Experts of a small language model: 11 layers, a shared expert of 64 neurons.
Below are experts of layer 3 (counted from 0) of a mixture-of-experts language model. Rows are named router (the router's row for the expert), gate (a neuron's input weights, with its number), up (a neuron's input weights, with its number) and show model dimensions 64-127. Each number is 50 + 12 x the weight over its row's rms, rounded and kept within 0 to 99.
After each expert's rows: "mostly gets" lists some tokens that are sent to it at least half of the time; "comes after" lists some tokens at least twice as common just before its tokens as in all text. This comes from a sample of Wikipedia text that the model never trained on. Tokens count by the router's weight.

# expert 28
router:63 29 67 68 31 70 63 46 40 29 35 50 41 62 71 72 54 68 41 66 57 57 42 50 52 60 53 64 54 74 56 51 71 40 67 41 50 47 38 41 57 32 56 51 60 47 34 61 39 79 44 70 72 38 58 57 45 50 55 46 43 40 21 61
gate0:52 45 51 56 26 50 52 49 50 64 39 70 46 38 44 51 50 53 39 44 30 46 46 61 57 47 55 56 43 72 37 52 55 30 37 36 47 47 30 67 25 46 38 48 31 57 42 38 62 47 68 57 56 44 58 54 61 48 38 45 32 58 63 68
up0:53 31 57 52 33 69 62 60 44 40 42 50 49 53 52 43 50 52 47 91 24 37 66 38 57 64 71 27 37 50 41 49 46 62 50 67 42 39 31 47 32 42 58 62 03 39 63 25 60 51 79 69 35 42 58 60 47 52 49 51 47 54 46 84
gate1:50 41 43 56 63 58 81 57 48 67 64 51 46 38 65 70 38 49 60 57 50 40 50 52 52 70 32 57 43 57 56 47 51 40 57 24 44 77 75 34 42 72 67 37 46 69 56 52 29 55 72 59 45 66 63 67 45 53 28 34 58 64 47 49
up1:57 56 46 49 24 43 26 41 45 70 26 63 39 66 47 48 48 54 46 44 48 43 63 29 50 63 38 48 69 68 80 62 41 54 65 53 67 31 36 43 51 41 43 54 51 36 44 68 34 47 35 69 56 46 73 49 49 44 47 56 54 52 44 49
mostly gets: " law", " research", " head", " support", " make", " book"
comes after: " the", " a", " and", " to", " an", " his"

# expert 6
router:54 57 49 46 39 40 47 40 41 55 59 70 62 59 61 60 46 54 69 50 39 65 53 61 35 42 30 52 49 58 28 46 41 41 51 41 60 73 23 55 41 59 58 67 67 64 63 55 34 55 34 46 50 65 40 44 40 35 67 43 57 46 53 58
gate0:63 41 31 35 48 69 65 56 26 59 59 30 43 33 67 48 54 53 58 45 39 60 32 54 43 39 50 47 39 56 60 61 47 50 48 31 65 49 66 48 63 45 52 75 55 32 49 73 39 48 39 65 58 47 55 18 60 44 42 41 28 58 55 64
up0:54 62 52 42 78 70 66 63 53 51 38 41 46 49 51 50 39 21 61 62 32 53 42 47 48 70 49 62 61 44 27 40 56 46 40 40 63 43 59 67 48 47 28 43 51 61 42 53 73 50 47 71 64 38 39 34 46 71 53 73 58 48 40 68
gate1:44 39 56 55 54 60 71 55 41 57 42 30 51 26 69 73 55 45 04 47 35 46 40 40 31 40 49 21 39 46 57 45 41 45 46 48 61 39 65 59 45 53 62 64 42 62 39 36 41 57 40 34 24 52 52 37 33 41 41 44 48 50 42 44
up1:65 46 41 25 49 54 39 77 58 40 47 34 44 46 57 47 76 35 41 33 60 55 43 45 37 47 54 56 52 47 38 53 64 51 13 50 55 57 45 47 56 64 61 65 44 44 53 44 40 70 20 47 42 41 51 32 46 50 46 54 36 55 54 38
mostly gets: " the", " The", "The", "'", "the", " local"
comes after: " in", " of", " at", " to", " on", " from"

# expert 17
router:67 50 44 55 50 47 59 52 69 56 34 54 44 30 43 47 71 29 68 48 50 49 43 53 49 60 57 65 67 44 23 61 73 63 35 26 48 58 37 41 45 38 53 69 50 32 38 64 53 46 38 58 67 40 55 58 37 50 53 49 60 38 43 76
gate0:33 50 43 51 41 55 45 32 50 45 42 49 60 67 40 30 50 43 62 41 39 43 47 34 42 39 46 58 56 58 45 56 82 43 30 70 73 56 48 39 55 38 47 50 61 27 45 50 58 59 50 46 67 50 41 54 38 64 48 59 55 46 46 56
up0:64 47 58 61 38 51 57 51 47 53 47 44 47 62 35 49 60 64 65 34 39 64 45 54 45 49 52 37 66 39 47 61 29 56 44 48 62 62 60 45 40 46 44 59 43 70 40 46 65 61 58 52 33 28 64 68 51 52 56 37 52 34 51 44
gate1:40 52 50 64 35 51 26 45 67 54 37 50 60 57 59 32 68 50 51 47 35 53 53 40 55 50 28 43 51 70 40 63 40 56 50 51 18 50 48 63 62 55 35 52 53 51 55 61 34 43 40 47 44 37 56 68 73 41 45 47 61 42 36 50
up1:49 42 51 68 71 60 58 47 52 33 30 75 38 45 59 43 60 48 25 51 53 56 53 58 56 46 50 56 45 63 32 66 77 65 56 46 59 38 48 45 49 50 59 20 55 69 52 44 56 43 47 39 51 39 46 40 53 65 52 37 52 34 50 50
mostly gets: " Win", " sc", " find", " wrote", " provide", " Died"
comes after: " ", "0", "–", "+", " $", " R"

# expert 36
router:49 53 65 53 40 46 36 35 67 50 48 48 60 49 70 66 37 60 44 44 49 47 24 54 35 40 50 65 52 49 42 71 60 52 56 41 45 63 60 55 53 49 49 76 53 57 58 48 43 58 45 51 76 34 60 51 65 43 65 49 43 32 42 61
gate0:52 44 58 68 49 45 47 49 33 62 42 55 43 51 46 46 39 48 34 74 37 71 49 43 66 39 45 59 58 38 43 49 62 35 38 57 37 43 48 53 37 43 39 53 38 35 47 23 57 48 66 51 45 47 49 50 55 62 54 48 35 46 36 61
up0:54 65 56 43 31 70 71 50 71 49 46 48 70 31 42 62 26 44 57 54 30 43 41 62 47 42 40 52 42 40 58 56 41 23 49 40 38 57 47 50 68 65 66 37 63 55 69 33 57 50 56 44 41 50 35 57 35 43 50 49 45 43 35 56
gate1:66 55 61 28 51 46 49 60 61 43 43 51 49 37 52 44 43 57 39 36 41 57 50 45 46 38 53 47 61 44 37 49 44 22 49 40 54 48 40 41 31 47 78 34 33 60 62 49 50 63 51 35 54 54 50 38 47 70 55 46 56 57 52 31
up1:40 44 58 37 32 62 51 73 64 42 54 53 74 51 32 58 44 48 47 46 46 32 47 59 50 51 37 38 60 41 37 53 54 56 29 30 53 59 63 47 57 59 50 28 70 35 43 66 50 63 42 46 42 35 53 48 46 70 48 46 78 39 71 39
mostly gets: "See", "On", "It", " Genus", "ath", "She"
comes after: " (", " ", " \"", "/", " as", " non"

# expert 8
router:63 52 51 54 44 70 58 44 43 47 33 59 55 37 47 39 51 47 43 40 63 55 29 65 43 67 55 45 62 54 64 53 73 71 50 29 32 55 44 48 43 27 60 57 64 44 51 49 52 44 33 55 40 55 35 44 42 51 65 54 44 59 29 51
gate0:39 48 61 39 52 42 66 35 35 53 36 75 39 55 40 37 54 54 47 58 60 66 57 69 73 43 36 44 66 54 53 65 43 44 57 69 62 36 49 51 54 54 51 78 56 30 57 20 67 42 66 36 52 62 44 43 63 46 63 37 44 50 61 43
up0:55 61 56 47 47 70 71 72 52 53 39 73 44 29 44 65 50 52 68 70 61 49 40 52 62 62 36 49 28 58 56 28 41 58 51 38 40 20 56 44 71 43 51 45 50 39 42 50 43 41 48 58 57 62 54 21 63 49 37 61 48 47 26 69
gate1:50 49 58 50 20 51 51 61 64 29 52 56 47 46 35 60 57 62 50 55 56 56 55 51 38 67 66 49 39 50 44 56 57 44 58 52 62 27 43 42 55 66 45 47 60 37 66 46 55 67 73 60 55 44 52 46 61 58 45 47 54 31 48 52
up1:54 44 43 65 51 27 32 40 29 49 49 55 75 49 47 52 21 31 52 54 37 50 49 61 50 63 54 61 51 36 65 52 78 63 33 50 48 42 36 64 43 43 50 48 23 43 26 48 50 82 41 67 47 39 38 57 45 77 68 51 37 65 54 66
mostly gets: " The", "The", " John", " the", " new", " Michael"
comes after: "\n", ")", ".", "==", " as", " episodes"

# expert 22
router:62 41 73 47 54 41 56 51 74 56 44 58 68 37 52 60 56 44 64 48 39 47 40 50 58 48 36 44 43 48 61 69 76 64 44 53 35 71 38 36 59 40 60 44 71 47 65 67 42 70 58 67 70 36 59 58 50 59 55 48 62 42 54 64
gate0:59 64 37 48 42 56 72 48 44 45 49 54 51 41 55 57 32 35 47 43 47 34 51 57 43 43 56 49 42 31 47 61 64 52 68 73 46 46 46 48 78 32 51 51 68 40 38 62 41 44 50 60 55 32 60 45 41 30 41 43 24 45 32 50
up0:58 48 56 55 51 63 24 61 35 52 58 45 54 57 62 66 43 51 41 50 53 36 41 61 30 55 48 44 49 55 50 50 65 49 65 38 43 63 50 64 45 52 67 38 63 39 49 34 39 53 37 56 41 47 50 37 58 48 57 42 51 42 56 48
gate1:41 56 61 39 50 36 54 67 47 64 40 50 55 41 71 66 35 48 56 49 44 49 34 50 27 50 74 51 29 53 39 40 41 35 49 67 57 44 50 48 40 46 47 51 58 48 42 73 62 47 57 42 75 63 46 37 75 46 53 44 61 55 33 26
up1:61 55 49 50 42 58 28 56 57 41 51 53 80 28 53 51 49 61 51 56 56 47 55 43 47 49 56 35 67 53 46 37 42 37 24 44 50 30 59 47 63 56 47 56 55 62 47 49 29 49 28 52 35 28 55 66 45 37 62 22 35 44 54 47
mostly gets: " law", " president", " research", " Website", " power", " result"
comes after: " ", "2", "1", "-", " Directed", " Preceded"

# expert 0
router:69 49 55 34 55 50 56 46 37 32 38 54 58 42 50 44 46 41 37 48 65 65 48 72 58 66 39 49 45 71 50 57 81 61 31 43 56 40 48 53 58 31 58 54 60 56 60 45 45 44 43 44 72 55 28 31 46 60 45 43 39 38 38 69
gate0:41 50 56 51 40 53 48 40 78 53 71 53 27 72 40 32 58 43 64 51 61 47 34 57 52 54 49 59 39 50 42 44 69 37 36 36 52 38 47 36 35 33 64 46 53 42 56 49 77 58 56 45 28 75 66 25 26 61 54 63 50 59 47 59
up0:63 34 30 70 62 57 43 32 62 48 60 63 66 42 66 61 48 44 40 63 48 45 53 46 43 65 39 45 47 42 67 60 39 67 55 48 47 52 58 55 49 60 63 46 48 53 45 40 36 45 49 26 47 39 74 59 46 71 42 35 38 41 59 57
gate1:72 57 67 39 65 35 27 74 54 64 43 42 47 43 53 44 53 32 56 45 36 30 61 52 40 68 70 35 34 63 55 49 46 40 58 69 68 58 48 37 51 45 55 52 52 65 48 74 38 53 48 49 49 47 45 52 55 46 46 24 44 66 64 54
up1:19 81 56 61 63 53 42 37 27 58 44 43 19 45 42 51 51 52 34 61 39 62 46 25 38 72 27 52 50 56 41 34 45 55 28 28 46 36 64 74 65 50 29 35 29 66 35 62 51 39 50 80 45 54 55 42 72 61 64 62 40 39 54 74
mostly gets: " the", "The", " The", " local", " new", " national"
comes after: " the", " of", " a", " an", " with", " by"

# expert 10
router:60 34 48 54 36 45 53 21 50 45 48 77 61 30 61 49 44 52 63 56 48 57 34 67 56 39 43 39 68 46 61 51 43 69 37 29 59 48 32 54 60 48 50 53 63 45 53 38 57 60 58 29 57 48 31 74 42 43 53 36 47 48 31 66
gate0:46 47 44 57 73 33 46 67 60 71 32 74 56 55 44 43 68 41 34 56 60 48 57 55 42 48 54 52 50 39 51 51 39 47 50 59 48 47 46 43 27 58 48 46 42 28 47 35 70 54 56 53 29 71 49 40 25 63 62 40 49 48 43 49
up0:45 49 40 49 39 51 64 48 56 43 33 51 48 70 41 37 49 70 49 62 51 53 63 55 48 32 26 46 56 54 64 57 41 47 63 49 44 50 32 52 35 65 67 46 51 60 64 40 59 53 50 39 40 40 62 56 64 38 43 53 41 55 48 49
gate1:45 31 28 67 50 61 60 36 58 58 50 40 55 58 49 18 63 59 44 49 59 67 51 45 47 61 46 35 49 62 39 55 65 56 62 35 50 48 56 77 63 47 58 61 64 63 35 29 56 40 50 54 32 42 52 29 52 33 39 48 54 65 31 49
up1:65 62 48 36 61 51 73 46 41 39 45 32 46 44 44 36 55 43 55 78 45 67 41 35 56 76 47 35 54 47 45 58 48 53 60 50 30 64 63 49 52 40 57 35 52 55 45 61 20 36 42 36 56 46 50 61 42 49 48 52 57 69 48 48
mostly gets: " the", " The", "The", " Michael", " George", " new"
comes after: " of", " in", ".", " for", " to", " on"

# expert 35
router:68 48 58 64 31 64 49 44 35 40 45 55 58 28 68 65 44 57 31 52 37 48 54 51 55 46 52 70 68 77 30 48 61 43 39 46 35 67 37 48 47 62 68 72 42 52 59 68 57 65 53 65 64 33 29 48 57 57 56 41 57 42 26 71
gate0:77 55 49 63 46 47 59 48 52 58 48 44 55 40 37 52 58 49 37 51 56 59 44 33 72 58 61 63 38 64 53 49 52 39 68 58 54 53 55 51 52 45 52 43 59 40 63 46 43 36 70 52 24 50 35 55 68 39 59 69 28 54 52 67
up0:33 47 52 70 27 53 60 27 64 39 48 35 32 53 40 67 40 36 63 55 58 57 52 62 44 46 40 71 52 44 62 57 55 41 64 60 64 59 65 41 51 62 70 41 60 45 53 38 42 54 62 50 69 42 41 54 51 42 46 52 68 28 48 54
gate1:31 61 46 55 47 54 65 53 49 40 38 69 50 59 60 74 39 53 48 41 46 57 43 39 59 51 33 62 59 44 47 51 33 55 58 40 69 44 59 54 42 65 47 66 44 47 36 65 52 46 50 52 42 45 47 41 71 32 51 59 65 53 62 49
up1:60 59 38 44 55 42 51 51 47 44 36 50 33 54 38 42 38 43 61 32 53 32 57 74 18 39 52 40 45 51 55 47 53 48 49 36 27 25 45 59 58 52 45 67 33 26 81 43 36 32 61 63 63 53 28 41 50 47 58 40 38 32 64 53
mostly gets: "See", "|", " Born", "=", " La", " de"
comes after: "\n", ".", " (", ",", " \"", "=="